{
  "d_model": 96,
  "balance_bias": true,
  "norm": "rmsnorm",
  "norm_eps": 1e-05,
  "optimizer": "muon_variant",
  "lr": 0.00939,
  "beta1": 0.95,
  "seq_len": 512,
  "steps": 6632
}
Below are experts of layer 2 (counted from 0) of a mixture-of-experts language model. Rows are named router (the router's row for the expert), up (a neuron's input weights, with its number) and show model dimensions 0-95. Each number is 50 + 12 x the weight over its row's rms, rounded and kept within 0 to 99.
After each expert's rows: a language model's description of what the expert responds to. This comes from a sample of Wikipedia text that the model never trained on.

# expert 30
router:47 35 42 46 36 47 45 45 44 48 77 50 72 42 39 49 50 55 36 47 46 57 78 49 59 51 75 69 42 45 55 29 24 60 50 20 76 32 56 42 49 66 26 53 50 60 71 43 65 47 57 46 51 42 49 64 52 41 40 43 31 43 65 23 37 49 58 51 56 67 47 52 59 40 62 40 37 51 28 54 58 54 46 58 54 48 70 53 39 52 40 35 49 58 49 51
up0:59 53 41 60 47 59 56 57 46 27 58 37 70 55 49 43 49 53 80 74 75 63 62 46 52 48 58 65 73 63 43 53 41 60 31 65 57 48 67 53 54 69 52 63 52 64 77 45 40 54 24 56 67 46 57 76 68 73 58 59 45 38 53 52 51 50 67 38 59 67 42 60 41 38 54 39 46 43 25 33 60 55 49 59 53 58 44 53 44 46 51 45 53 41 39 38
up1:85 60 33 33 36 38 64 49 39 51 65 43 60 44 55 51 47 42 55 51 63 55 35 34 47 29 48 57 56 51 53 66 36 65 40 37 46 39 67 44 46 61 47 41 48 52 61 59 57 46 65 34 51 52 75 40 21 52 65 37 43 52 27 53 38 37 48 74 47 57 58 52 50 54 52 49 61 58 32 43 65 64 39 71 50 65 43 53 48 51 71 43 49 43 44 84
up2:55 49 55 36 41 40 67 59 68 69 52 57 73 64 71 31 62 49 50 33 62 31 67 66 29 64 52 58 50 23 38 52 17 47 41 45 68 55 64 56 43 42 34 46 62 57 55 59 66 30 61 62 55 57 55 57 46 50 42 54 26 32 50 42 46 50 59 62 43 58 40 31 56 49 33 41 47 47 48 50 48 42 38 63 52 55 41 55 43 33 20 50 54 46 42 56
up3:43 37 48 35 29 34 39 45 49 55 51 66 81 51 59 73 47 61 67 30 55 66 58 62 53 69 44 54 56 67 29 53 20 44 43 42 53 61 58 61 40 48 35 65 56 51 60 36 64 48 63 42 52 52 56 40 49 61 66 47 41 33 56 40 58 33 70 38 53 43 38 33 57 60 46 34 60 28 49 35 46 68 60 62 69 59 49 54 46 53 31 51 48 64 46 63
up4:58 41 45 58 21 36 56 64 54 58 86 50 43 60 36 46 68 44 57 53 55 48 55 46 49 31 48 78 59 61 41 50 44 57 48 46 61 40 50 45 55 52 55 52 52 62 71 49 54 45 50 39 61 46 68 60 80 42 41 71 53 39 79 19 39 64 49 48 50 46 44 47 49 55 56 24 59 52 50 49 39 62 43 40 77 67 60 43 56 50 41 34 41 52 58 66
up5:59 25 57 42 53 45 66 47 31 35 66 60 36 46 54 54 59 47 75 79 61 53 43 26 60 58 51 49 46 37 60 39 31 46 50 53 67 56 43 65 65 44 50 33 61 51 35 62 50 33 53 48 43 60 74 40 53 64 45 67 45 39 44 49 30 40 69 48 45 68 52 76 29 46 59 47 38 48 56 50 74 41 43 72 66 34 51 47 53 34 55 46 59 55 56 51
up6:43 36 51 32 47 63 36 35 38 50 38 54 46 39 38 78 40 69 44 49 65 64 39 39 70 31 66 52 28 42 61 53 44 54 53 49 69 54 45 41 33 46 61 38 55 47 46 47 63 51 32 52 46 45 77 51 50 57 52 51 56 42 48 32 56 58 36 42 56 59 49 66 52 43 62 43 22 33 41 29 49 44 68 54 71 29 66 56 29 41 43 60 67 60 64 53
up7:39 44 41 45 53 57 52 54 35 59 64 47 70 79 43 49 46 66 63 53 56 50 53 55 42 40 46 52 56 37 75 58 40 59 39 35 65 25 63 44 58 53 39 30 47 57 38 48 40 44 80 44 36 46 35 44 46 53 17 58 44 18 33 48 41 48 50 33 53 55 48 42 53 77 62 60 50 40 63 69 54 48 63 54 60 30 62 64 50 52 52 51 69 58 43 42
What it handles: Mid-word rhyme chunks. Word-internal vowel-plus-consonant chunks like all, ill, ell, ish, ley, land in names and words such as Corvallis, Cordillera, mall.

# expert 60
router:49 39 40 33 45 47 61 60 46 67 62 44 49 68 54 45 50 68 24 45 59 78 62 32 42 58 76 53 78 54 40 50 53 53 43 38 42 55 38 28 68 46 47 43 73 73 62 50 45 54 63 41 48 62 53 49 68 46 47 36 58 54 31 43 49 47 37 37 52 55 66 37 40 37 42 48 59 75 46 46 41 61 48 67 45 47 52 61 22 70 45 52 62 47 66 44
up0:55 77 67 38 49 55 68 46 69 39 55 54 56 54 63 48 39 81 25 42 49 62 40 54 53 46 43 53 45 70 45 50 49 31 53 52 48 88 46 25 28 35 54 59 52 57 56 69 45 41 54 33 54 73 39 47 53 39 62 56 65 64 37 43 35 55 38 68 45 53 49 58 58 48 40 59 45 64 28 33 53 55 34 47 48 62 48 52 46 62 55 59 46 65 58 44
up1:58 37 64 56 31 45 74 33 77 61 54 44 58 53 33 21 50 58 57 41 51 53 52 58 52 37 48 25 62 42 56 48 73 31 61 35 45 49 42 53 63 32 38 32 55 60 42 36 70 41 42 48 69 49 51 46 57 30 48 27 44 45 55 36 49 42 54 24 54 66 78 49 52 40 54 41 54 59 51 72 58 41 46 59 47 46 29 61 53 44 46 50 49 47 65 61
up2:48 34 19 53 42 58 42 51 47 46 60 54 32 56 71 71 65 65 52 48 61 47 59 36 50 61 49 49 71 70 46 42 32 36 43 49 33 58 33 29 62 41 37 37 59 52 68 56 52 55 44 55 56 33 49 52 38 58 48 23 58 52 36 40 58 39 52 22 50 48 54 36 34 49 69 27 36 53 31 61 55 64 59 60 52 42 52 48 38 47 45 25 43 50 66 58
up3:47 61 50 69 67 45 49 46 43 50 19 45 39 43 40 76 67 78 44 51 50 59 55 32 67 50 53 43 68 50 68 40 62 32 61 42 58 43 60 28 59 57 35 56 40 59 51 35 66 46 39 61 36 46 40 56 63 56 54 54 51 50 57 29 60 34 62 47 25 57 69 44 39 28 57 36 40 60 35 60 32 39 65 40 52 63 56 52 59 53 56 63 61 60 65 49
up4:43 26 51 56 48 53 57 44 43 42 39 43 53 60 40 47 58 50 51 32 55 48 33 60 30 38 56 61 44 49 46 53 47 47 55 51 67 54 45 31 48 35 55 41 45 49 22 61 21 44 62 55 48 54 42 51 60 44 34 50 13 45 30 62 47 53 33 54 42 53 40 42 71 53 46 44 68 32 54 46 48 62 39 75 69 42 71 59 45 45 50 40 44 68 41 12
up5:49 60 32 27 46 44 54 55 29 45 51 44 56 67 44 41 59 51 37 19 44 51 42 42 27 35 65 46 62 51 53 54 61 34 47 55 68 53 52 74 34 34 45 53 73 52 65 42 28 35 42 71 60 58 37 57 68 34 51 23 59 33 41 54 76 32 42 55 45 53 48 41 48 51 62 48 50 44 44 37 60 34 36 39 52 66 44 49 48 54 53 35 51 69 62 50
up6:64 25 38 34 53 24 42 57 37 63 62 39 64 50 53 60 49 46 49 49 44 66 51 49 53 42 60 50 65 41 36 38 47 42 35 64 32 44 31 48 47 39 40 48 65 60 38 53 55 57 65 19 56 65 44 30 46 37 52 57 47 53 46 23 52 59 42 60 39 54 52 54 55 16 45 40 66 62 42 45 55 53 34 51 51 63 36 48 24 62 36 28 69 57 41 44
up7:44 69 41 65 61 42 38 61 34 63 47 54 87 46 46 43 42 37 72 67 43 51 65 50 49 57 44 60 28 59 43 38 45 44 50 65 47 55 47 30 57 53 45 57 30 42 43 68 26 55 62 31 47 49 43 51 51 25 65 40 53 16 38 38 60 32 68 42 48 50 61 56 42 34 58 35 66 54 49 52 56 63 48 55 56 50 62 46 51 44 44 37 67 39 62 62
What it handles: Conjunctions joining clauses. Coordinating and subordinating words like and, or, but, while, when, often after commas in census figures and narratives.

# expert 47
router:56 61 58 26 49 36 49 66 39 41 48 58 57 27 65 44 46 53 37 68 39 58 60 38 42 37 68 59 70 58 43 48 38 39 13 51 70 46 58 47 23 56 60 56 76 61 44 50 61 59 49 52 44 61 32 64 39 44 30 43 62 51 31 32 45 57 28 64 50 46 60 54 53 55 39 41 50 48 50 55 48 44 45 62 51 61 72 45 57 72 49 69 43 66 56 42
up0:33 63 67 43 49 57 40 58 37 53 57 60 60 40 63 35 55 42 47 66 34 50 45 58 51 52 79 46 61 18 39 53 48 53 54 47 50 68 55 46 84 43 47 52 81 58 51 46 37 63 31 42 60 56 53 29 51 66 34 41 37 36 57 46 48 52 52 50 53 27 47 37 50 62 53 50 58 34 36 17 38 47 70 39 44 58 55 53 61 48 65 53 33 46 63 57
up1:47 61 57 74 50 60 57 48 61 67 44 35 42 34 47 53 52 54 33 70 53 37 64 50 46 46 47 52 67 42 44 61 50 34 64 64 56 42 48 72 42 48 48 66 66 61 39 37 43 44 23 53 51 44 43 65 48 43 39 37 36 76 48 69 50 53 50 47 39 82 56 77 39 50 66 57 42 50 31 39 34 48 58 79 44 52 53 21 44 55 43 42 47 42 44 41
up2:62 66 50 58 56 70 86 65 46 53 43 52 54 26 64 43 68 59 30 50 33 54 42 38 56 58 59 52 45 34 57 40 55 38 42 68 44 39 32 54 25 38 48 51 48 66 59 63 46 54 49 31 47 52 45 57 68 59 52 65 62 46 38 55 72 45 50 57 46 52 58 24 75 36 61 51 44 51 59 66 54 49 47 22 64 58 60 55 38 45 42 38 43 68 54 33
up3:54 46 55 62 45 38 28 44 75 57 52 48 42 38 47 55 41 61 68 54 51 71 42 39 58 59 69 44 76 39 34 47 49 49 45 42 69 54 45 68 53 44 59 36 47 57 43 18 46 59 41 63 57 45 14 51 33 36 59 52 41 42 68 46 45 61 53 64 48 64 51 71 38 62 40 35 64 64 52 45 65 23 46 43 54 49 54 58 34 40 56 62 44 68 59 46
up4:52 47 55 39 33 52 69 49 57 78 71 60 18 50 49 47 66 50 41 60 57 31 53 20 65 39 47 39 60 52 55 57 59 56 53 53 63 54 63 64 27 58 50 41 43 55 54 55 55 57 46 27 61 45 33 66 43 70 39 48 61 54 65 23 54 53 22 49 51 56 53 44 46 39 66 42 41 39 32 43 61 36 54 53 72 55 45 50 34 64 38 52 47 42 47 67
up5:88 40 68 52 36 37 54 43 25 78 44 48 70 47 69 48 60 59 40 67 49 53 57 45 51 53 53 47 50 33 52 55 47 27 55 36 66 43 72 59 33 44 54 60 69 59 70 55 49 74 59 46 45 69 38 54 43 43 42 39 57 57 37 51 49 35 26 44 74 55 65 50 48 49 51 54 50 54 41 66 29 32 58 62 54 65 54 44 63 45 49 55 43 51 48 50
up6:41 52 55 69 52 57 34 58 39 44 59 53 45 50 53 57 38 79 29 57 41 59 57 50 42 57 52 83 56 52 38 59 43 39 55 44 44 68 46 64 39 74 58 61 66 52 63 55 22 41 53 24 27 49 72 60 35 63 49 58 58 58 42 59 55 58 65 48 52 42 47 35 63 59 19 54 58 39 39 46 43 49 60 77 45 66 59 52 56 39 65 49 49 42 42 63
up7:63 56 45 45 47 45 45 35 72 30 54 40 42 75 58 67 51 61 50 55 49 61 80 48 52 25 47 60 57 56 41 65 22 23 58 50 57 42 48 45 48 44 65 53 56 50 42 51 24 62 31 43 43 56 52 68 32 29 51 50 31 48 46 53 56 49 50 67 65 67 61 52 55 28 51 39 29 46 48 21 48 36 58 45 55 60 60 51 47 59 55 54 42 67 50 64
What it handles: Field separators. Colons, semicolons, dashes and table pipes separating labels from values in infoboxes, references and lists, such as IATA:, OCLC:, times 5:34.

# expert 10
router:61 53 47 55 25 61 31 37 57 68 33 44 55 48 39 42 57 50 58 55 36 35 54 57 35 36 53 64 60 43 45 71 34 31 55 34 38 60 47 51 47 63 21 52 55 63 59 63 63 37 47 55 48 27 61 52 46 63 45 37 67 46 42 41 54 53 51 67 57 56 48 56 51 32 71 52 39 56 51 38 36 44 57 58 51 88 58 63 34 59 46 63 23 56 67 52
up0:65 50 32 47 49 30 28 62 56 44 68 31 62 44 40 46 46 45 34 57 41 52 40 46 53 40 73 57 62 37 51 42 40 64 37 50 39 45 48 40 54 59 53 50 60 61 39 40 38 51 46 32 61 54 67 53 52 37 33 38 47 25 48 38 49 66 50 34 73 54 62 41 43 32 38 52 24 52 42 50 77 62 36 61 61 44 32 34 75 49 65 51 29 46 55 36
up1:51 53 31 46 52 53 43 41 55 57 40 64 58 50 63 68 71 71 45 66 22 55 51 27 23 39 39 59 58 59 39 38 42 53 50 29 50 51 50 46 49 47 50 42 57 54 74 54 27 25 43 51 54 38 46 60 57 47 37 21 54 47 59 69 33 33 62 59 45 55 27 40 44 36 57 63 34 57 67 38 49 42 72 40 54 36 59 47 53 39 53 50 32 46 44 52
up2:46 62 31 50 29 53 38 50 46 63 33 32 60 42 34 44 53 69 60 34 57 55 44 46 53 37 55 59 40 27 43 49 48 47 50 68 53 67 28 35 37 30 58 42 70 49 42 55 40 43 46 57 49 57 61 45 51 61 40 57 36 26 48 50 49 40 52 37 48 51 51 47 54 62 37 61 57 28 44 58 70 62 44 76 32 78 69 54 27 59 58 59 32 63 47 35
up3:66 77 54 66 50 51 48 55 56 57 33 58 42 46 27 37 52 67 55 64 69 49 69 66 39 57 33 30 53 54 51 45 38 55 47 51 31 62 23 43 51 35 49 66 47 49 46 63 62 50 47 64 40 39 38 45 47 68 39 61 61 65 40 25 66 35 56 53 51 45 63 38 71 48 37 53 38 64 63 54 34 35 61 75 63 52 34 60 47 58 41 61 51 54 67 55
up4:85 44 37 47 42 58 43 28 48 56 31 58 65 55 56 56 47 38 64 67 36 28 63 43 52 33 77 64 66 60 62 57 49 43 49 43 64 56 63 39 66 51 22 40 58 71 44 57 82 44 50 51 53 35 46 57 52 45 51 33 37 48 60 49 26 43 50 48 60 45 47 45 64 50 31 39 41 45 48 45 53 57 56 65 53 51 66 42 31 40 45 65 48 63 59 40
up5:47 42 62 64 43 42 47 40 59 73 61 63 56 57 34 60 62 60 58 59 46 33 69 70 46 44 44 48 64 27 49 53 44 49 26 43 29 55 47 60 40 55 39 59 34 51 57 44 56 18 53 67 53 45 48 51 67 69 51 54 62 34 49 35 56 29 58 53 68 54 49 79 53 31 41 49 57 52 56 40 43 65 39 64 58 59 33 49 54 67 50 58 72 59 38 70
up6:75 35 33 39 29 47 33 56 59 54 57 37 61 47 43 37 56 49 52 48 43 22 63 36 57 56 83 44 70 60 46 60 68 39 57 63 51 36 65 29 64 47 51 47 52 45 58 67 46 55 59 42 47 43 58 52 56 72 42 60 47 50 44 49 54 31 46 39 37 55 54 54 47 39 62 28 58 40 28 61 34 39 48 47 58 77 32 43 55 52 60 47 46 54 76 64
up7:67 36 47 63 36 62 39 37 64 78 38 37 45 53 36 48 38 63 57 51 56 53 37 49 64 32 38 52 36 44 31 51 64 60 63 30 60 41 28 46 36 39 57 25 30 70 33 51 30 61 45 42 64 25 42 69 54 47 55 41 56 42 44 44 35 53 48 40 50 42 31 58 58 30 46 60 52 52 40 81 43 47 37 49 55 54 49 65 49 44 63 51 46 50 55 61
What it handles: Asian name vowel endings. Word-final vowel pieces in transliterated names, mostly Chinese, Japanese, Thai and Slavic, such as Kai-shek, Li Na, Klentong, Sebastijan.

# expert 41
router:49 61 37 54 55 39 51 30 22 45 60 48 67 56 68 29 51 51 40 53 54 53 44 43 70 52 49 56 78 51 51 43 34 36 46 50 60 71 36 41 54 55 40 46 72 86 62 58 61 43 50 54 55 52 64 43 70 51 55 31 17 50 59 26 52 56 58 41 61 46 80 48 49 60 46 44 50 53 47 61 40 57 64 71 60 53 60 51 45 47 51 37 33 46 38 45
up0:66 66 56 57 47 28 56 60 42 55 58 42 73 44 52 46 50 54 36 48 57 67 63 55 52 34 53 24 36 66 33 54 22 57 48 50 69 34 33 53 50 33 35 53 55 43 30 55 30 48 45 71 54 41 45 56 43 43 36 41 68 50 58 61 55 46 45 50 57 44 36 37 43 56 26 38 45 54 49 48 46 61 24 26 35 58 20 64 41 48 48 62 57 68 53 45
up1:60 65 46 51 43 55 44 41 40 51 59 40 54 58 68 60 40 62 41 42 41 44 55 52 44 42 43 49 62 73 45 47 37 50 41 49 44 21 47 47 68 50 42 25 69 73 60 59 57 61 42 49 57 57 61 56 47 49 56 33 26 32 38 40 54 21 46 36 60 48 53 47 50 85 41 53 63 36 39 47 57 65 47 49 56 50 49 54 66 69 65 19 54 31 30 46
up2:47 51 60 38 61 56 43 54 26 43 52 48 54 40 59 45 50 66 40 53 55 57 47 49 51 52 61 55 50 98 50 36 29 45 42 44 52 66 65 47 58 34 40 38 76 40 54 59 52 52 52 47 64 61 18 40 64 60 72 52 42 33 50 37 59 49 26 56 49 47 47 45 38 50 57 38 36 57 36 45 39 56 70 39 71 43 72 53 52 39 65 62 31 49 49 42
up3:57 54 46 51 63 46 42 51 14 46 43 63 44 68 56 35 48 48 50 52 58 39 41 33 62 37 58 54 70 47 25 69 36 38 44 51 70 41 23 56 39 52 74 55 45 67 64 60 37 46 52 66 55 57 54 43 73 59 55 43 66 48 48 34 62 56 71 61 67 53 61 61 41 39 42 41 67 46 54 62 64 67 65 60 76 53 51 46 43 51 54 32 56 54 55 38
up4:38 64 53 54 33 32 38 46 48 29 33 38 66 55 55 27 50 44 51 72 55 51 47 16 68 43 44 50 50 52 48 75 43 56 60 41 71 74 48 51 64 50 48 30 55 41 49 67 49 49 37 64 57 43 73 59 69 55 53 58 40 64 43 56 38 42 63 64 49 42 64 62 54 63 43 48 40 45 61 42 31 42 64 57 68 58 65 63 39 40 33 45 51 50 44 69
up5:64 48 23 57 46 47 53 47 40 42 49 37 56 65 53 43 59 58 20 52 54 51 42 44 63 58 31 33 52 38 38 21 26 48 33 29 71 39 52 42 51 38 72 49 62 63 59 50 61 36 29 49 67 63 62 39 64 44 62 42 37 48 44 59 67 48 58 65 62 64 55 26 59 74 51 49 51 50 62 49 43 65 57 41 61 43 61 37 41 48 30 53 41 61 52 49
up6:47 59 48 63 57 47 47 47 66 38 73 40 49 40 56 56 58 43 38 46 52 48 45 36 55 48 58 53 42 46 47 53 54 60 49 50 66 52 41 44 46 55 53 37 74 64 49 31 58 39 42 71 52 79 54 45 71 58 66 58 56 52 43 36 65 39 66 44 55 45 69 62 80 64 49 55 49 47 64 33 35 37 77 47 88 48 36 49 39 50 61 55 63 60 25 35
up7:55 62 88 38 55 40 52 45 53 49 49 41 29 43 57 71 39 49 65 28 53 41 64 32 57 43 52 31 59 38 36 55 46 48 42 60 15 51 39 72 50 58 60 44 34 54 61 51 45 34 40 38 57 41 57 52 71 29 46 53 52 51 61 31 30 55 60 46 51 51 45 53 56 43 28 45 43 52 38 34 58 35 66 74 65 62 51 56 40 49 51 50 56 67 55 40
What it handles: B and a-syllables. Capital B and syllables like ay, ak, ab, am inside names and Thai or Asian words, such as F-ay-etteville, M-ay, Yamakawa.

# expert 53
router:63 46 54 58 41 49 58 56 46 51 32 73 47 58 43 44 65 42 38 55 58 58 35 51 68 70 64 43 70 45 68 53 35 50 49 49 42 45 57 32 38 60 55 58 43 44 47 56 35 49 62 27 44 64 65 46 57 52 60 59 59 44 29 20 48 46 57 35 39 41 37 45 91 54 78 58 61 34 26 35 57 58 49 62 56 52 53 52 50 57 45 47 34 38 65 65
up0:70 51 52 49 37 36 53 36 55 75 40 41 46 66 42 46 55 55 34 55 42 52 35 44 63 52 55 60 69 52 65 29 55 44 48 38 72 40 53 57 30 47 35 48 48 35 37 48 52 58 42 56 73 28 61 79 57 61 38 45 58 58 54 51 23 38 60 34 69 34 60 54 72 56 40 54 66 37 54 58 39 41 54 43 35 67 60 41 67 40 40 54 37 33 50 64
up1:71 47 44 50 65 44 66 24 47 44 36 54 64 42 54 60 38 52 54 47 50 50 60 53 51 43 58 40 46 53 55 50 75 42 63 70 43 44 68 54 56 48 53 50 45 41 59 61 58 20 43 51 55 75 62 63 64 54 57 42 41 61 37 29 37 60 43 48 30 54 41 53 51 40 77 28 64 56 45 67 54 48 81 63 46 64 32 35 40 48 59 63 60 47 24 57
up2:55 51 55 55 55 69 46 63 59 63 47 69 51 48 35 47 44 60 62 76 34 75 63 52 50 63 49 56 62 66 59 52 39 59 62 34 43 74 53 61 50 72 47 53 37 41 42 60 21 50 65 76 39 61 54 71 68 46 38 65 53 46 36 60 48 66 58 53 25 50 50 51 49 51 46 53 37 37 50 45 42 43 58 74 51 52 73 54 66 31 61 63 51 63 46 62
up3:57 63 57 53 57 72 60 43 69 43 48 57 35 54 35 66 31 48 28 40 40 51 69 45 45 51 45 65 53 46 77 57 44 34 46 52 49 50 59 45 33 58 41 46 47 65 41 52 50 28 51 62 50 68 75 40 36 40 41 29 39 57 52 40 53 43 50 40 32 63 56 44 75 47 47 44 55 65 28 49 61 40 65 69 65 52 66 46 46 51 54 62 52 39 75 22
up4:56 37 68 47 58 45 57 60 38 27 59 42 47 77 42 51 59 51 70 58 62 32 50 44 47 61 44 63 61 20 22 40 66 60 32 39 63 56 67 46 51 65 49 47 39 33 53 52 49 21 75 62 17 37 46 60 30 60 41 61 46 48 45 54 52 57 59 45 49 39 47 34 43 32 53 50 46 50 55 52 61 52 44 47 52 56 44 65 51 72 66 56 39 48 58 55
up5:50 44 41 44 48 49 59 43 43 52 58 50 39 72 36 29 69 57 53 52 33 44 48 47 48 40 42 46 64 25 52 57 47 57 41 54 50 50 63 80 27 73 48 50 58 32 45 62 44 53 63 35 36 55 43 71 20 54 49 67 42 46 43 51 25 43 48 45 42 52 69 65 39 47 45 56 67 32 61 71 60 45 55 41 56 66 58 62 37 45 65 66 53 78 40 41
up6:33 75 43 41 28 53 55 73 53 62 58 42 56 37 63 66 48 41 56 67 41 74 56 58 43 68 44 48 47 46 67 63 48 70 50 50 49 43 37 33 39 55 55 65 66 48 37 54 62 60 53 30 74 48 63 39 55 53 60 47 48 34 31 41 61 41 32 59 37 28 51 36 56 50 46 47 43 51 55 39 59 72 68 65 52 76 50 38 30 70 39 49 52 49 52 49
up7:59 50 43 45 12 54 60 42 48 54 48 37 72 65 26 32 41 45 48 46 30 43 49 58 73 47 44 21 62 27 61 58 26 35 47 52 44 39 46 51 30 59 39 51 50 73 51 43 64 26 46 33 41 69 35 46 40 61 58 59 38 22 40 53 48 53 51 52 51 55 49 55 63 36 75 46 48 45 53 52 56 45 56 39 47 42 36 46 41 50 54 61 51 49 64 56
What it handles: Commas. Commas in running prose, most strongly after dates and ages opening a sentence, such as At age 13, and On June 25, 2022.

# expert 52
router:51 56 56 63 35 40 35 36 48 45 59 57 58 48 56 48 30 46 35 44 32 51 67 67 50 08 70 56 61 36 55 14 39 64 43 42 66 34 39 59 43 64 53 33 44 60 60 38 42 47 58 44 48 40 53 56 49 66 46 38 24 48 67 46 45 46 32 66 69 43 52 48 49 45 37 46 51 59 37 30 46 54 46 61 57 60 61 56 60 55 38 30 47 43 48 68
up0:65 81 35 45 55 50 34 39 36 69 74 50 67 49 73 55 33 47 50 37 36 58 32 71 48 38 64 29 68 26 41 44 52 51 30 59 41 65 49 55 48 62 41 51 43 41 49 40 44 46 30 71 45 54 64 47 55 58 26 52 44 49 32 44 54 33 64 44 56 44 75 46 49 55 48 50 38 44 53 30 50 41 47 42 62 57 60 65 59 49 66 53 43 49 37 36
up1:49 50 76 51 34 53 36 17 37 54 54 48 38 62 55 64 55 42 45 54 70 50 42 36 47 53 70 38 41 71 65 49 50 40 37 43 51 35 42 47 19 40 37 41 43 66 62 62 48 47 50 40 53 49 55 60 75 58 46 38 51 55 58 54 61 46 46 55 52 24 62 48 33 47 34 48 51 72 58 56 66 43 54 75 70 41 66 61 64 58 49 56 53 51 54 78
up2:55 46 37 60 49 38 47 50 46 44 55 58 63 68 37 28 62 54 57 50 43 64 84 46 47 35 73 48 53 31 35 30 32 62 46 38 61 44 39 64 49 54 76 67 49 58 51 49 53 58 64 43 70 40 53 45 37 49 60 56 23 54 65 54 65 45 47 61 57 55 51 45 53 35 27 48 47 46 64 34 45 53 46 39 67 59 62 70 50 51 31 24 45 65 38 36
up3:57 43 31 47 60 70 34 32 42 46 55 55 24 52 53 28 34 57 47 47 37 56 67 68 29 40 55 31 46 73 45 33 42 61 49 47 42 37 42 50 65 38 54 48 37 51 42 37 46 53 46 62 53 33 65 63 41 47 35 38 21 28 45 43 33 44 55 66 55 48 63 44 43 67 21 51 43 44 44 37 44 42 42 64 40 67 44 66 56 39 40 35 61 48 59 51
up4:61 47 32 70 53 48 57 30 58 39 78 71 52 67 55 47 59 60 45 54 42 31 67 43 72 25 39 45 54 48 67 39 58 54 37 47 64 24 51 47 45 45 52 42 49 55 53 35 62 46 31 48 49 60 38 66 42 65 54 28 50 58 48 54 41 49 40 33 33 76 47 60 40 41 37 34 64 65 40 65 57 70 60 64 51 58 53 61 61 69 46 63 59 56 42 53
up5:61 50 76 48 78 64 32 66 39 39 60 40 48 61 52 45 37 40 42 57 59 31 62 71 56 37 58 69 51 61 28 37 45 57 43 52 72 41 51 59 51 55 62 55 59 51 50 46 14 49 47 47 46 43 28 49 56 39 50 49 41 20 61 58 44 44 40 50 52 42 69 52 54 63 35 47 46 53 45 44 81 41 26 48 62 62 64 44 52 35 42 36 57 45 42 48
up6:58 32 42 49 56 36 47 51 55 36 60 31 35 49 76 54 61 46 37 51 41 63 61 62 54 46 51 62 52 49 53 47 28 43 48 53 46 60 51 54 75 36 56 37 28 43 74 67 71 49 58 24 68 30 55 70 58 49 79 36 62 62 48 59 47 48 63 59 43 47 45 65 65 54 44 52 45 49 54 35 31 28 53 67 57 42 60 55 53 47 33 61 56 68 61 62
up7:53 66 58 58 37 38 16 49 65 56 53 47 37 22 66 54 80 35 46 51 43 51 52 67 37 42 65 43 74 43 42 49 57 52 50 47 38 75 46 56 46 46 48 54 67 60 65 42 61 28 62 53 50 54 62 46 54 43 29 38 69 67 58 46 49 40 31 63 49 47 43 76 46 61 51 63 36 60 72 51 34 36 52 64 50 63 38 51 64 44 40 58 47 46 51 54
What it handles: Est/ass/act pieces. Mid-word pieces ending in a consonant cluster, such as est, ass, act, ust, ect, as in Timor-Leste, festivities, deduct, illustrations, dialect.

# expert 23
router:52 50 38 49 37 79 53 50 31 41 61 44 59 65 53 57 44 60 37 47 40 41 55 38 43 25 55 40 50 63 47 34 49 73 51 28 60 57 41 54 51 36 25 53 60 63 72 58 47 35 61 41 44 36 58 47 55 68 68 45 47 46 67 37 49 63 71 42 69 47 50 53 55 49 34 27 77 42 48 61 45 45 62 50 50 73 53 39 50 44 50 61 27 63 31 56
up0:54 51 45 46 82 48 78 60 14 43 59 53 53 63 33 37 58 50 57 46 44 57 63 44 52 27 56 28 52 65 40 28 39 44 58 45 58 39 46 62 49 43 28 33 65 66 64 59 66 45 61 54 43 44 39 59 40 67 42 34 60 63 46 53 39 57 72 71 53 62 56 47 56 39 44 55 63 56 61 63 57 46 78 46 48 66 57 61 57 61 44 44 49 61 55 54
up1:62 46 57 36 48 29 47 54 34 59 60 56 47 28 35 49 46 55 39 67 55 52 53 47 48 46 38 23 52 53 56 49 57 69 60 46 73 53 47 71 68 18 22 50 58 65 60 48 44 54 57 50 52 54 53 57 40 72 76 34 54 43 46 52 53 45 58 49 47 38 52 49 49 22 37 44 61 61 44 59 52 49 49 53 64 55 58 28 39 53 74 63 48 50 28 23
up2:56 49 57 58 59 45 63 45 57 68 48 38 62 51 64 57 26 43 43 47 60 56 39 76 45 28 48 21 66 42 53 51 56 53 51 65 46 56 51 57 58 19 21 55 50 50 50 45 59 57 63 41 43 48 57 54 49 64 63 39 29 37 63 44 51 43 56 39 40 38 54 52 55 69 39 44 61 37 41 56 52 53 66 38 31 74 45 72 45 34 40 67 47 58 54 17
up3:49 47 51 36 53 43 58 42 60 76 52 60 54 61 63 57 70 75 46 36 52 30 69 60 46 44 56 55 64 61 23 42 46 55 53 46 47 55 48 58 77 56 39 74 57 61 69 74 56 42 51 58 34 51 48 72 48 58 66 55 41 66 26 37 47 46 46 39 46 45 47 47 71 36 28 44 52 35 38 45 38 52 61 64 63 46 49 50 46 39 46 73 69 60 53 35
up4:59 50 33 45 47 63 17 49 34 63 62 34 53 48 68 64 43 60 49 31 43 56 55 52 58 53 42 39 41 45 39 48 21 56 40 49 32 53 66 74 63 60 36 42 41 52 63 57 65 22 66 42 77 54 71 52 58 61 62 58 51 50 58 47 55 64 52 53 58 51 42 15 56 59 57 46 38 34 46 60 51 55 66 47 58 58 41 74 53 54 50 52 59 44 63 56
up5:88 48 63 59 46 53 40 67 49 76 41 48 56 53 62 55 21 44 36 48 42 61 41 66 34 54 50 51 42 53 53 55 40 37 52 38 27 39 61 61 37 66 46 50 49 68 51 55 44 57 62 32 34 37 69 49 63 55 64 19 66 48 43 45 54 66 49 57 56 46 53 45 20 51 66 37 50 55 51 53 70 46 59 52 46 50 32 39 52 56 47 46 35 35 33 64
up6:65 30 59 60 30 66 38 49 41 35 57 46 37 39 49 53 35 40 21 45 46 64 49 38 58 45 55 39 50 64 57 71 53 51 67 38 52 55 49 49 46 21 57 46 62 67 54 40 67 38 59 33 47 47 59 48 57 45 65 38 49 44 51 41 43 40 54 12 58 47 40 60 63 52 33 42 66 53 69 47 24 47 46 35 49 63 61 47 40 63 53 68 51 60 30 28
up7:40 39 51 54 51 45 34 53 49 57 56 62 41 50 30 42 52 60 20 59 58 51 69 63 63 51 51 54 58 33 47 35 47 39 72 57 49 73 42 43 49 46 33 41 52 69 60 56 53 38 70 61 54 47 14 37 68 77 50 41 59 36 67 50 60 52 65 45 41 57 74 67 60 58 21 40 49 45 48 64 46 42 32 41 42 57 46 41 34 42 47 59 62 54 42 53
What it handles: Mid-name syllables. Short vowel-consonant syllables inside proper names and words, often after a capital letter, such as Le-op-old, Bl-ack-pool, neg-ot-iating.